Experts of a small language model.
Size: 8 layers, width 192, vocabulary 3926, 11.8M parameters.
Below are experts of layer 5 (counted from 0) of a mixture-of-experts language model. Rows are named router (the router's row for the expert), up (a neuron's input weights, with its number), down (a neuron's output weights, with its number) and show model dimensions 0-191. Each number is 500 + 40 x the weight over its row's rms, rounded and kept within 0 to 999. Numbers have three digits each.
Before each expert's rows: "mostly gets" lists some tokens that are sent to it at least half of the time. This comes from a sample of Wikipedia text that the model never trained on.

# expert 11
mostly gets: "|", " /", " |", "-", " −", " •"
router:481424437495456508540571475434519547474487500582500507499516504532435473526448560542581573526485515557450538570416469486505514544540519468504514473549463478504526505478464486491493500463528472542556510593539532511502516467566500471535496528530491513547498453436442531440527580527545521530577502495501539529573493498509540546556524488542544515475472561432491480517539482446566516535498509475495488404408508549551480524459488522457529488523566467559414460460480507459549470481467475476529500472506498505425503532504452548498520537535479423489577539528580533476507427490434454506
up5:461516501497494510500578423499525488480466501448492490487506485467464420540501536423502470478542439500489517506474464502520523503464385624548357438463464470493500575492483576493529502519494484498527490508510478506609519504527476453506515519512445527515495501560493421519536490490464530482499521427497517460500521541530511486448459504461480478547500506521489409543482494493475537508497536464419510526421598505476511518519571455498547515436486405502500514503508438524502483487504600475488444469477530499420582460579508510499525541478490524572503497525534437492460417471515520495
down5:505492554531502422494450507524493514498557492518476453580442505489506476504476413496485381423436480468497488515499508504507588489502459498508496515510483514500517591559492481508455529609517494446517495499490488448381406565533493559497510551470493509500495468538545478548530519533525588492494482540530540498447551532476450553478513492510499436467484498417521571476548489494499502504457519514407479540454421437509474470505505436576534465498534501493555504515533487494433494496566500514509402450538465592528485522451487442458489505479431518516516547527493503429537516506493470453
up6:479537451436516479507582489496512508421521501491561527511431506421456530507559492511561508494504484481519463559462476492509503514358465410449507504484488551506608508507479487534545515471501527418510498511490540442507510445502538506504473504489384459570505476494552488491532499520504476460494488457558472521465490523476498495488530505535490497546573509501447494501444477511568513580451472471555557526503507516475503500554477453400494522533498524507454507546509519492604499585490426487604473551500529517455559491524499491490508483518533496446499520510411482422509482515539526385
down6:450457482519451554534509510547459555530543496519474523465504474547494496479520373474444560525512551494532447402525507514493464499582515613460470452527497579571556505445484440471523507495500589475500428512579421588507484531519414498451562514479527462536468503487516555525493500449500499468506490493475475498498466486445492477495597464489457485510508499542502529503504500463495550504500501494541466487536452540527520471467535514463512477505463584451559498475442516441497506492435481492457535501495577498516480535558479498507542593544540562518490411492504551495493577575532548500
up7:572496473534499513522545422535549498489500441500534414495508500497509449489514541482510473546493501496482513479502514567477544502464458479462468448435499565560527513456529504430520487504548458508487514501479400436502544508500524485554425549541546621479494422499536516529504501499473435498502514511486474420490501466447525533526524511501467523614450565481438515502451581561529502513558465505458504507488429544512523423486500470455537495478474498479505491517494502522517487538498554477481532466535566560479497433594511485497568497545543505483428519517526567467499557523568626421
down7:585508509505506479459402448545515569412505501502400518494494490507535542425491501495500524485502498504477470511529508459492510570468531585545514435516425498516526454461511485491538534453475488501566553502498510499500552503469498478525523504485488484498522456512529500574507502474539493605369557521534478524506508484494508454494469462516625493437506486498484501455403496516503470458544490516525501488474525499561548456506554579449518513540595490481489508581481488504545498462581515499424497496521451486507501538414415518567514454449425503530429554523500495515449533529514503450
up8:458455425453468439541462356458418542490479485497435498500523531505460451494490597497532496521540462528480453504526422482484505477484576491502527514460515495505513444477509538485571498565505515570499475492505458553473489539526490502503407486499565484515470464495598520515559480517536513479538502505492444492510502472460425473481486489503474572483435526460499507461500534524446470464491497495501500526484444502430493543538558503508469502510508457481648482570540504500514505525497510522508366405503429528423498519526509573498501538499510529552528438492481450512497501533556448464
down8:585517449534556522427527508533510475494518462648601549537430481539503545492544465570508478523505567484465505496517499558540468547551495500557474491542545542496520490520504508479555416483534462548486538434435537495471488531457541504456575501534523515495521525492507547528497469491468519451508467494452533402475532520547515451537455532497530494503502561502551604485509493455587497494601475500398520522501489442402491519558496548443499492517499503538495466506454492585495499511499489568573489515498548486522546515457508483517500500505511493509468507464593516531487520508511546573
up9:491568496459506451510488521556461459499511479464506488488567518529455510563475480540469587500499641479478467465507482524487522496506555479504469369515440550470549542492395492472488489491502466534548488496520505488528544521502508478525502537487474495517503523537530442529475500497461528488501512456537556483627485617500543447499515440492591521522485468516533505523564456521507447523465518490501412519571483499526539454486515524504511494500513406517563467525510526537532561468550475505575571493529451561563525497518500490516475459501502579431553538485425500548509564480493577490
down9:472562501511494491526461540544479496511459477484501563526546546458470488431497527610487483483488495397614570551527516527583517511426494500497484515471473519455462503575509451500440485516482575538431474480501504527469497497445506597482569410473494555521485485514502483533500487513451439484467497488416477506501470524475516486454483501541513545479498442562520512412514492420455505462519534527497470520510539485390455514477470500490417579360487526545493484514497438537411497464556474458454484488482471499537504475494540525502509493492528465498510476494520463578520525536480559510
up10:531501376443531535577520447525429535499455449593516472435478502509504496490418459501461468524449580507496451507553585453540414421525503484499536505497548490512457466496555458542500454492541516534546455505495539525521485532495481414502509439410460493530417445526472475484521510481426429499499436471569519446504536515504512513460481450500517567456485482512589478452498492514502490498508485439562543533502485515457474447501473470518518494469540503480455505508454502554544487502489418583520563512489516499415501422517494506527427524462541490501481477541491516550489543461438483459
down10:517586503497501422507530490508488592527488470483544577564507496513475499517503524446500482505493518525510479415446503456522488533489495472509564538472502496501519538520533536445409455513463503475441494497464501402430523508504515497527507494498533501509557472582560554412488500507494420475427555507481598488490491489467549512543531498565461528500488490427472489535615483492492536465503580476440431450492436522426423518477467445501427449543510486460519525491518492505458429511543513485542505491549473507427372481501500417485493466469558472519436499485500492525508445514506534506
up11:491520508505467491520496500416482594506548537555506534451501510485498518492507518509498481515480574527465543542443456463495445450518571490466556527502536356387534431501491520597564504512558503590469573533493515487474534464470503540504489450584439508485480493526537509421514482476517559483461467497512439399500449525517480561501512556538495497500497507481498543497496573415516428497498492507441517515474437595451501399476547523500526562467527504500506611514500496537505558505465534544496498496434496575501554503496506503510487500535478503484530503457459532509545470510510505519
down11:506504458473539467495489535501484398497486551503505508638510499491582507498545534568544537491493474496495530514523462496417522561483490523502531442479481573578497509536509494407485343518518491470520493499434502551480556523498443532481478517508538502479524439478501442523488512457499553507493504509505529520507524471517500467548545497539508472502516594501451448643550498524483542496464528580548463479433542521514473491535507523510572588548467507497499533498538490469567487537579479576478568500491481471498476460496489519500558498436597503506530470539494490503426504463500500533
up12:496387479494486605492498562424490523603456537484490464486530500504506508526471510467591443451483470519510482482502519471448499461486500389492517514494512497515604509510421424521489453427509556499552490463500557528497542542492512464482499501505504532570495500490495482503670486448484566581487484479449471484553500472503448505556491499500500488525517498478517506505485484497530504527459549493501500519604517556495502478507501501513515500520527628560508468470481533537517517495558554509495478507567488506507491477551562436532483567505508474538476552527516445499459549465533438589
down12:508487555511522502513453430547520489502465469509495474489465532475492435501516552469464515476505519478456589456531574499517489454504500508495466562490506506556556498480476540407524483524526463471503401506469496455499466502479477526517522532515505538501495396470431509453501515534537466525605494521510506425505485554514533438517501473492424439511502432507460587466495627493570570522501425491506474432508515502519500561469513456556425464491524505456542489560538497486470609528498472496469499487493508445596483464563532539523500496445513464470532479517544509506507419524543381517
up13:538491492550480507622546488536476544486425484492507480573501509514492523468471498518567502464519476500525559493516518467590567508541479517496442466502489490509595501571511462488458456471521493499585500607544482511402508438559503449503424570467499477500494466491489483461575479438481392495505519483561433492484475500586498555526563425515508496480499464439557495484534447524504547509500510515546475399494513473492520537503423515538485507525514503619536460497508511464484499494574453552557499484464484573501462542483503463509538501433505539524503454493508460493456517511501482567
down13:404496451510489499547512598512535558476479541470546586507459508480564500471470506452504482528499437519526501581493515538540463473537540490513509540578518537520474476512524474515594462496458484494452521471499521498485502547498448492517491463563514481477504478478487445479542517500539512557504475475549510497544526631583540496502502505584514477563511423529548496572530499544510486524526517498502456583504461456485448474517478438460504486529445492538500565554500467524438470499492542495427439415507461479571474463497423504504535494483490442495457399513418487477409468531406501503
up14:487483477593395551483492513476458591447513517439426496518493498516500491413410488566505574502485498514544463446517451498489498560509513469486494509517498508452500549503497566510490487500511487539507511535569525510499505510499495429450492477461499486504501414501512527502530557422397493504527572501521526498477496501508499428465461497482557522483490465532492569488505513639437467473497473535501554520458498451492523487558557444471469488531473501647444519528518508486556494539526434512474467523461581526527496527542540509418429503533583485547480475479525500453491432469520487487
down14:509515560482493501488444554509491464505519444482451433500514488466549594501588516550485512454478489516418582527489506433473571529438482528470507496469550412505509525501513476538484537548509497481553485516474528551502514497494491542490409445500544484492457523496507545537498461545381528496528488430503499507542539516492546517484530502430487517499449562500540468522496455488477534544596507523524485513532500503483497498512503503457500412504469399546498383516483605499413482479457489461500501498519628384496509474491536519468558462494462483532507526455492509427520492562517523478
up15:538490511507545477485457498496483515521468506476457459499450451525505494440483487492462535483478573501579542533472568502533454519493579495489539486477524471501543475518538566506494491509559447422435530334506481412505534539499487512419481460479476491483519500600457519521466529505520453527495501556495521530526488457519476554528534530500587503504534563499499471498531489580562523547435521532537502527501586492578528507623555506453618499558508521527507429541480509507550458503475550499477528457448514469479511547476549475448497497478480481476498501478598486455502447435493512504
down15:514521494456452594501475484494540499501393482523547511508558513500501485523484517545489530473524461473480484499551478520467487492501484489483545570549498506500521574499448474410479566579408532518515390499515514432518448428363509523441482500514556545490487508539542516452475481508507502483527462480493478483469444500487492540522503526436486546502552471530503440561442504469514442487499522441526502606502470453560495490475431508493485550511539471518540576426556469426510567512506473483543560508561461459553464529492386514533483508468494527453502535533540558521521529554485485458

# expert 6
mostly gets: ").", " ==", " ===", "\".", ".\"", " wh"
router:454537443481483556491531456437515458498439477514525522533486430563457477487480478506462546552480458477429445453480531428463556522417521571417450504486505513588521513497513472474554529504516461525561472465449583519488443584491546434533487465522516534478510466478562419445519450445535470569487480437515490532499492443522442428502504477557495522493523481485595545447550446477484516439545470519497443444434577490553565473531480506485489505521502500477541502484535486536524469452472485532544554449532474501469477460475473485578483492506489549544556500512559578483471482509437462479
up5:487457522500549501514489554509613483483454473501496498500589505504492525561508565449485500560549497497516525525472462502577499500419593504502497572508487496473520557480458484463491514553492492513524475499506544494494446516459516533489444530404509487504505504591497506566400488510500493541418568428534488512454493453528486481502436500545513506503498464492506503501535525515437492544499503526432490491504528492519473360497600496499426496495502462519512552553498510467358517578480475497453477520514512466562518492499519580569485444527501460577516524505533509464533476513433486588
down5:459508531472494559502475523486484500455504486622480533549497452505386403510596509489557530534455469475514441507518505478503576438515536472525475463488521535530404500503421507579493510506514512494503501518495497415511493486489514385503519556523581549433494473424471505509552521461532482494403518365470457494493502483474511465508492449480502513547564530500482459480475467413539525442560446495469536459466501480483501492512500532487548539451513528549490497466502508514510432444489507495498491476531442491512524463476482525464511482514505478497492407552508552516504548616548489484
up6:529602467598504572485511645555428435528595624491481563533459521515531505487505495486469503526497432507534538507552512510460502512506496498447509438493471511495497463527534495503509548488528488560493442451486530479633580536522553555479493500555557500465423497509530486382490502490459477581517567503529484536527499506517501499560538490489476520461414571462558480505475456497530546472461465503504497491493462511529490469571417450510488474520459515485506478503469498506500469548545496558448543558485486507500495498508538514500487532538523436480498490526527450504549503500458539488
down6:468501472511519480543537543470550499442512430453547582511478396513412497477473489502531525496488485501493528498479453500489481491410504547498462521470521546465628477453485504439522399512501473462506488490543518505610500479488485476497547482523490494420584497505413496489510517467552536591511526468451505521531519519498448490493471515524532440478498501489502501579562508497555487426507528515532503486570468518486406498467457565510474597477463507513498489476501561557490505430527435495477591451439472471504516442501525448486498534466492556488492520530389432468487454507513535478
up7:506503519508489584478464446426495582499560395487482489437500497501509481517519490500518514531485495484396445469495343474452470535513447498452481493497523504517517411520545449499554568470463472435555437522494489451500486469522488510486471499510505513441444510504432497482534456502508479496541534485510425501359442422515491478524493479518509518534495501530529471483506563439576503483459473441508482515493502486495484505424472476486510520447545490533479520428479484488552485547502481515557455534557502396507580437509529423507486511475566502489479430495503492458588510476502499457
down7:473496511506493498483531501496475498498534509471504498479534479576499493484465485493499505457480403458541501524539539511620537645494499501578449600469536537485432539460424519553477405586518516567496485562544487468437362497491507505418483468505480502486560482563535490557509518496584533544478473507486535504482494502502504495473496500509418525504466537492501515487501477443449470591513440525489514493457447507523513506527499504473517544497504493501439495505514477488483512523500570464486521500551510621490387541532499524489522455491526574539528570511530500510538534461515520542
up8:499512460465489524619491473499482493512540479489480426526476491545507564472494531507523561495466471503480549556474522459518397469452552489512466439499458476402495501483557477496493489439563478474497478497540528489501493490585539511449504551539437529487489502474548470495483503551532540472456517574515433551499485511504490441479550499544493462502487476560440457501514446413505512438485480558512502465497435518518503501523480419551475492498473406509431442644498490462538591484600502463500512492498484538496585559500499569501525489527431541552507536564518524471513526475502571505
down8:535517411521504470510472563472507453573566562514553451533518499496498483419484571509514529560468469490513527488494456527481511436534491503497534559482494503511496480512463469492462531462478462475492560507469520415449486439502518497484487591585535506504515504513531509537541556507511473595596509516404483499512519497481488480525456572449502518561489460482497477492599486556531499488509507486414500517573501481467413508428464485542559455507478500587428521492500498505502487518440426529513462566546584468505521548445445542537514504471569476500461506429422472460583500522555506500
up9:501466517520579453469548493463499511523491565499419471511501482499506489475597511474466468506466473505626366426511463523563510501480496493473517497442487517496511473585494486455507505497551439511520474472508489535543504482417489498513534466503475533495585495533477503487515500507477496447497547545528492508601475575456554489449497508505521410470526500493567455502509463497469421543524530515495485472468643478442488559479496500441500499477492474548505437499506502421466486509507506477521551474523532514436386500489526560486536428506498476480508547492478469517435431469494412553
down9:347632488493403500550532473540517481476567521517505507501452500506490477539460541468494498367537549533530552520480570514482519601513507492435558492425467528495487508545510493546508559508469551458507484569489438558510455485499520489510498565582545513525582533505511498508500460458572498526519505536492527523504453534540503503499524500449506541505495500576429530497505553577512489470494504443389536461502454485500500463492471488510479440458547524481478460404490543493518506509496537492580527506511501495486453470457531501521496518505536404452484539491512472517456453485471493505
up10:528452502492509439584502498444439462522509497481455495468510502505561508500496504511563495545470537475498553447495472468440518431555517459472454461479535494550419539502630534421500577479451447402497570498471529420539501530480507483486394493512538487434478461486502490495501498467489473511505455450533510514492426477484545569438495443522470515496495484478615455516532506473465512425508510500493539523510499514483525499406566463457500532538474474471503457476504483513498496419509495505482495507501546498549529491485499453568510499641496463460497512504498426503494540499403418501
down10:545467505531456530505503483487558477510522493487411519505490529495589494395419457502502465476550611495469477516473513500496473499553447485466532431534500513552522534454504456568509514504470535499507534579512497512482453458500489593487535610496444507492538459506476520528484475395446481415538503489462487549508573473416519450454502496488480506468493416482531579545522484539481485506424521506569493492485521487509500495428496516559543448593500541491565431507500479512585539516487548491460504483474526476467520529494500492530590526443476454537518461448404483460496517530529479507
up11:466500540525512563495461388483599488476487509473539524478504515509418444498534471508507494556484523525490472471484518502534594526449478494424534487486497488471495545467543492551418404477514533476607445527539511532502526507502534544470468508466516500485574432485539550445485545555501514506483526470499496452559445509492519514477455480517499568460534523516524456496383531499512513515534560496518501523477465503478618478345551533484506500511562504537534480490489550501479558504497489512457516439501540498594412495518508501508500527514530500396494537492536501440420468503497486509
down11:487505491377575417501526462492570441472436521453500520563492488454533481546517537501503478428448530476598496497550497552529417549521520512520516498537464528538500457509492500461499492492444507492506494493546497566499501412565555509474609450447519508507454481526482508534492478482506406455482579516512534436481558423516500521496572527558471538535500466512450509538502580464494520503585520508426505494576467508500519523517552476496470493493550490541543517482521502504498552547497534451450478536529469516527530466474496447561500491556534435502493416521481604532477438435515502518
up12:522480541506509424513500461516537538501509585521445485525517487510501479466503470566484500519510510500533510517445497451503506511426493469489509506506503488505473473499411440518508546487564446497553527464518510479533453505554497488477543507540496537542477514535501542460494559506518501501608425553533497464446497500453501537434550505431514513505536504582573523423461557541446528416483542532499513581445510498535467516651570494521428496506410519492504491470492383538501483472483552518559377503477494513512532470551404476501491505452510517488502533608481479522508522535489498503
down12:470525517423545512508479478465506489496467435489547537484513522490519444523485502556459414490498435527511485510543534536489508536355485414519440464556484519535523418497569432519455457521485516548471424439532480498505530577538521489479497503499548537515528506499562509496496514436482557493489493483511541510481556514464496518527503434507523548476467450359501522546454485480473460472563528533489439534577468505454494402519591545456537481502566499441462522550494564506518501496457522494521547557554465496496488517541491471518500446532485520501494525503585593498515499513536587460
up13:535514482468508425503530502507439518494501432508590480482476424500519598556541463512427513479494440532495533580487475470489565514432654525485454480510527521503504511523458451471471503516491587583456534487488455533516484411540554493414541502489406471542496441489500539495494475502517560480504528542499410502496497499507477495503480508527496438506501491485553498535496471480444454589488543491505515506503476516533500448531544500419514483486536505528485435472494501502547494491472532604489559527458590449506426505515521494487498480625497491499472500459525559525500472501426519528
down13:543483444506491460543439541536500488504475533547407500437486500493506497455540475593507499494498502503453552634523491483512540498471428588521458548481550556539511565425457540509466625505549519465526549509499575462588462497513510540452525467483506520511537511488522522505485486483502480531509468466531471565488566540482527518502592618525456519496542490501520519483501507563504466457538496532417507499486521464558565519516576477501531502495530519523493490485497496593515562471488550494451471516427562522504444481532478500532563552495478422464461501489491425530422488480500486497
up14:504469531465481498605502442512484482544471503416516491552471463500563541571529426595497394499553520508546488500509546477509490499505496529419451501612492534535568518531525533502522500413520501479533522500483491483500493495485497388431510487536483422486494461472459504563510499469460503487473482482467572499494456476501582493507555428486524455474510526501577501499510555545476525491515499452514515531464507537487450473566529462498577495506538470502423568502545501533489534591464491507586443486496473503436504511497485558545560485513485557496458463508527503556494490570388528544
down14:503574558499518571541513533457501495507418554562591497506498516489452530595502534426543483484543489492506499417501466520512461595511484489460481509558512458580511434479505511495564528483495501526497514520500483518506491545569568368479493500473460500477513497473470534541472583483500498558571571490518535484496481518523477590509489499468478538508492471498504495507500454512579477538495556553512520499559478503532543503595632543456442490403488494507492448500543495488598535521554503416522518564498487484511491490517502525531428461514486481476503489570468550515495518495467555482
up15:631559384467501523535463474500523484501483529490493518525454491511427493550539461558530501505467496474571517575517484528448467483478483591511465537504480471560477487548437503555422525518475539500501588499480522511501483500479386527505501475432478498596524488532494488515566483495532511422498494476513512464492526493525479509521558499456526500448496501457532471506448499543504491416481509502493503428461490456530406523396462442480452500461482519399515533454537496437539440461546487480459433503538476535484514561498499506483487543536485442502429533472556505502607502531523498498
down15:489502492484499451448601526494515508493493470558508501495521453556529439500498492568520459544543493527473540531415498527524493516556492457469493503462473536505497439475483483536513463495415493489501534495581503410509530584512458517499504453517574496573508500504434508519504476522503488559499518551560498503486460391460498501374469486499518513513467559496486521531571459504494561446456489499503468508484475464505534514470431451487586536495524431514620488514543492489594475466452467489470501510478469443518586515526561509505507546476553541529431555405482409541506508522484504427

# expert 19
mostly gets: "),", "',", "\",", ");", ",", "\"."
router:498425568439533472587520517465439474500565494487552535437445555558459485491568470511510564522495554496499518520447532534463467471481516523505502499515533461531532510531477571494535560561460447527530507531468524426540413503471513572455529489470556466555492444467472508533514493460513455459517501465507522486537473519511516580585516493549523440438475573445560466475512403476490522525541511467493538410438481517502446434493568506488478496527490541486428521508506588455484544441521492468456491498537512434440488505460492493496490523504477505455568444538508491520423483474386473513
up5:568499533492531519490528444451500465505493504472510392412486518492486616605548519507511497492489515483513487495422491488610435526531580491527466647498455502489488499443456459496479504544543517512514429486614480514521494531518408527555578529482484533538482446469448517540486482582511504492471511500538459506550535535482509483473409503468534515513549483523521454519549465514533471490503473532535509443528490500500512438480518515557493485503466499489484465430453467418449495436504472500395475524510532538499504503383508509496525497531530451519512476515502486482502474491502567480
down5:496496531506508466552507582486444586516533552487469514510505459465503473492507494506456495491475488437502452499519500498496569470494472549498482463490528463432524440505513506491459419489489390484496504513513504457563488495444562441540393505422541485503518529478488502510486531500484534517533515521501511490490391595601501427648524538536513548496505532461520541490486471498514437506492465565458468493478508507483407540550527588479463528499478441495567516516504556490501497484496500506466482476440432444497390469533501499463469506469523495510512465523495492541460521631543523545
up6:478524545460403467397444486505525514508526503503481408477423469517602519566490527534514541515489550512571515530525476498519489494517478506501614488495455476447460487499495484588485507517535491490506563449512465493457470540472477523572503509531569499434588590508499470499491565504527529500520464495462473501520487456481499491559511512477519501376427429509493510535468511529442533484514487487554452498461456456506502518514517503582500516524513516544482475489480475551494404485467497502496467537426422508447434506549453483540475569551577494501430562567501518469558469472499517450
down6:461509495497503495435528523497447519604493527590458479506522494497469500479474479550529479514461460404547500519479540523573452419578541495483530469471539565505408507509529501455514444542479531496485501458524533486401508517490538506498517490576549502498438490474498522529513510442501498496491512476547524518461508439464513537526507503547490498477517575509459509560511492497607551463541488456589496517580548457487524584412501456558488490436528499490536522464486511575578515466550526591424505463588478506494488518509420521502477537540489490505503465431538503546442504502474514409
up7:479523442476530484418497459505472475516566448521506503525455509509492565513491484499492499496498486558545494500508475527528554501629611556462500528503499532532541448518616492476499491460508496469500505497491515424477492535512516503450510503564485499494430480558549560503429545544551528453505530546524515462503470498559576469475501471572416397405542506478505524490553434494538503482421545503506480521518529558472486514478498570501520500499494505515458525563553477514400539517557500470514486481506553545484535423536477478459492506490469471469533512457502478482521472636444577468
down7:416503486524519556494570498555493477447502470488481455490611502519495493499497508529523483498525501489475475536573507521477469502497489434492477547524516500503463514453433526564520443510513506495504541472506533507499490478461487571504494563482542643485550494498344500450556506464509531467454522491453561589463437523485486513557546517476487509547465515385501563513490504487539498564523495475364471538487493538572504484504483492471549521465496452466501579562498540601498443514487510508508489515414525505499491601540478466480481497500562522523473508524498473498509431514537524518
up8:486500485473485510483524500484527500477472517470467501452488505529525494541608495520506463504499514415481495464486502431478471467482541498632508586476528551488490480457513531462507485535527502518530536492417504488496497451564491501601482467457534504508414464475508488333500502508511548498499496557483482499485447572542525500443517435532487467425484502429494500469466582455439524482489493498613511502422449399498463498482474528489533565510481521504501487512501493493432460599521438499485449582530456495607532488446499506539530512493467511519521480490421498481533472518486510525
down8:498493514499504510498573510495515423461465493580503485443448542453541488508510519462470460472518469458536498450435495494530451531555486453463482516583510541517481457473477544499433502556483525553512444577438429521501503521496565496495477535408607518483414461523484561462486495429497446501513477506507551519500502434467540485524528435467493472463591563544590543512492567495518521462503601486537504435591583506505455463521515477503462498528560502487516492506517497530394520522606450515502541486539527476459504492404555456517511514489530544477534489551484506518483514501461509507
up9:463516520568500406516465322483420496551501507455473509503509507492479431465461480574535484518484534611509485506410549489446482489538499508498441445518536546488544485478466502504510559471486602427504533551510532497524547492417543480502465544552518628487502450492522530499550501483569465448501497461552506512512465580496487491502541516462492449499536560546496492509492529486460418509525464477447452546552553547433496503502462484519488486501535511494469503465508487502499497450496505470511489402463542459518528526532493579505502436494492511503512462516496491485514509424445445454
down9:340548469459495367570431429472546523506491493492521473505506533510446518513512520507509521479500453536508500509522513499570500375526509498497540510477503548527528571502492528538490489509539498462407459413456544498505495492486454455485446515499492518499523594577490505550510464489447497458510516498440460479494504477552500507499481543513420513521493457510440512490526504517493472534497555406569488433538453515499449493534518492545501461525435505492505528468452488549499538425503545509488526598422519538515522589529476422469442561537527484510524480516528578481471493478500484528
up10:516513502494497486484537488440508547519516509506508486543493527459510467464462477549500461533497487556435498508434554574432423483462513458531472503525521483498509433580459576514468593522441470506526518492480505459530434572505542577440490555490502553428497555494527486475542549517456539457530537555493501499489520540553477565473502488533553470551498534436450407503477453441502502444488411514474519497522457605450537508541464527537509496556406469500523495476522548514518531513463409507527504495546464503514495519455495432479530484500454442473519507505551387555537565499475405518
down10:508551496509511510503490539457481447510504529508504496390476533504487499470575526510492470614494499518483473543563550476507557505501522512520483438466496529613458621402517492513568514441542522484473478503534546491485464479488507423536606508399434491452489514430523465507514468564521564531464485499512522476483481524489523453573454501491496518496473462495519532416510457514483540469528513559461423572532503397555558497497525528503521500530501483544444466461499502514499420470522563437462502543498505481501528459527492498523504450472525613495501526507548506494565508578479493494
up11:602398462475391508510490460442446552392472509514543505539477509494431514518487483536494508576459409495479477549520503400506504489524507558510513473476530476550405504534481473491539508508495612517496517458462494452569533507572509535558501465499506486502479445509551500542528478450468509467434574541508455493439491500540487509470500509497442513441534483558408552417462549462511512482492493514507486510485513465455484487441525500474435529559449495496522564494453501544469511462509460542479447540492499497494479506440525493496483432487456514478512482522502426534567542506580565546
down11:514580520478503550498503501497485471569493503492434574537612509576511571469429490475399523521510410511481476477492500516447529465491509436508481551557485443476498509556396499510590488498500497539469517516507422585503556589493445462486430496530513490515514477501520530497440522500482540599400489521498494525514519542511514509510486522548473473502460482534502459529554511526549473545506460466447505450426571523504570530439490473458500507535479514526442499545622532452576513559474533502523498474528518505460493505418496497513443501493422526453536463509493503538504481501465494505
up12:503513513421392500508482475452435493502495502541450500479518534618538476528468542513438477507549492518549464494507535589474484470619481488525519567507496458496495482463436472500507582512491538512529511486490569563510394457504522470516520544511468435482535530424528480548513522538460458481484507450530462402527497497485461481527499471511490502623538459505467527495401533483460487447489481586500479515432480492498474497493456471513492422491507453502401493525554553449525526468512514511496564478465500580522510519482526500514475460462443496494522499543497509424399483527449483483
down12:496504493509565490507521499519446487475471485537472450541490568517511569582493494534500536489524500384548567542526411552473508508508528547480483485446552506536490503493508516548488485496517483522551505592543460437457458477616487501482594497530451503488531502470482542493507463566523581417506507549424518507502499497533451439448514526507501529512496486502504469536550509492448486508552595473513549467480432515499485556492540594537550557495509471472513538475478500514465544510489467543469455515540443529434376512509516531548495501491513601577484517477461506584499470453475432489
up13:572387440505479533465525499508481449579449488494544447497409577444542501509501497477531464476562487404445497408494511517496460519476478505526500523535496498531563509546493521506522594484502501535466598489454518389490504509548487535509517450524536441501456492525488500476500512474465517504505509479515510505463473497492526551496546493509464505503497463503507493481469582492527502434555495500483511528492510524520450487470547450448450517500545480481430453472522463519507547535511473495604514423470546489486532603563515519545562550499535591495504500538495501497500557430400495375
down13:546587501448461444569540497519493540464452488447459518588499442533499545557501563544543500468463441469473515495466405559512525593501484473512469547499520520538504499484525457470548469497474530495490451527518509477464504524424439492480540445501491497527441500452544577462517505523456507522483455495541527574567413530480469493482586507479438497556513492421584501420513496494473508499549520500520466542490452473535560504537568490484511557510515538497496467487607408489572470488438517503520516504501425552495514500504510487503470563440480497487472493467563533485426520476602534514
up14:505456569434483523478506544502476553551473606597497525538492519457489502422403463504506446525471511491518584500487521518483461486524580395505506530478473436494565443514509499503503495423515488493493486502488504510521438490524527579485501490477505501493484384428523549616547513485487530426493511489542437482449425425502577491528488456504498514532561468487484570463529535462537493522456501487491557486551525521502552496568469443558492523549539498504511492461508476507468471519548499503516479515555426490522568540507472566407554520473502497488537529498536503559481419540495523516
down14:484500529578491481544445527483503486498515432451434491501530445485495521481490534539504538483462463433548477520495428494474495528564508539509426483462537483465476567483540437525476457464499498486523475449521469492467524567492449476468566482456502442509542442552482451460430470472497541507578578473498506522491581474504502505525504588478558474464391513566599457490516541598497510533550428504518510577519499537527490445480409479521467462490515507518468548471454446468504394493458469521508478531499586506503490478561493548479422467502563605484496476525531483487462486533492500500
up15:521470479526508569521456506510503431530508448524473520550492505511494493516474439496465501519527489443463410562505467598465580503500521462533484562487480505501602517457433452496497473504522413491567489376558541488504473504524447564463487514505499482517492501499508443435467500522495447541467466570429505505476505496480510485488504499544509478490496583530507475547500681396591503489491494516582412515541503459479459459501477556499501544496500580516479490498509504497511522515507497526483539510467498551521521440499468491411564529462526496540477523443550496502469483506550494446
down15:383461502520391500477466499409499530512490556446539474497440450490463453466503537565577510482465528522497565514517482476504423564497572466502504550515562471516539503522473550459477520524514525472475497457553469511559530494526499452509504574499493477525555568575566499505484427482594527449500520482502528611438538474471475498516556495490494480534501516562510517496448463650508508506473472515491435443484487517528501473502491576501495411499389468483506470512443488500495460442481496534499509527510493521491588498494495491488500480556502499474534433530527521519521471499504481411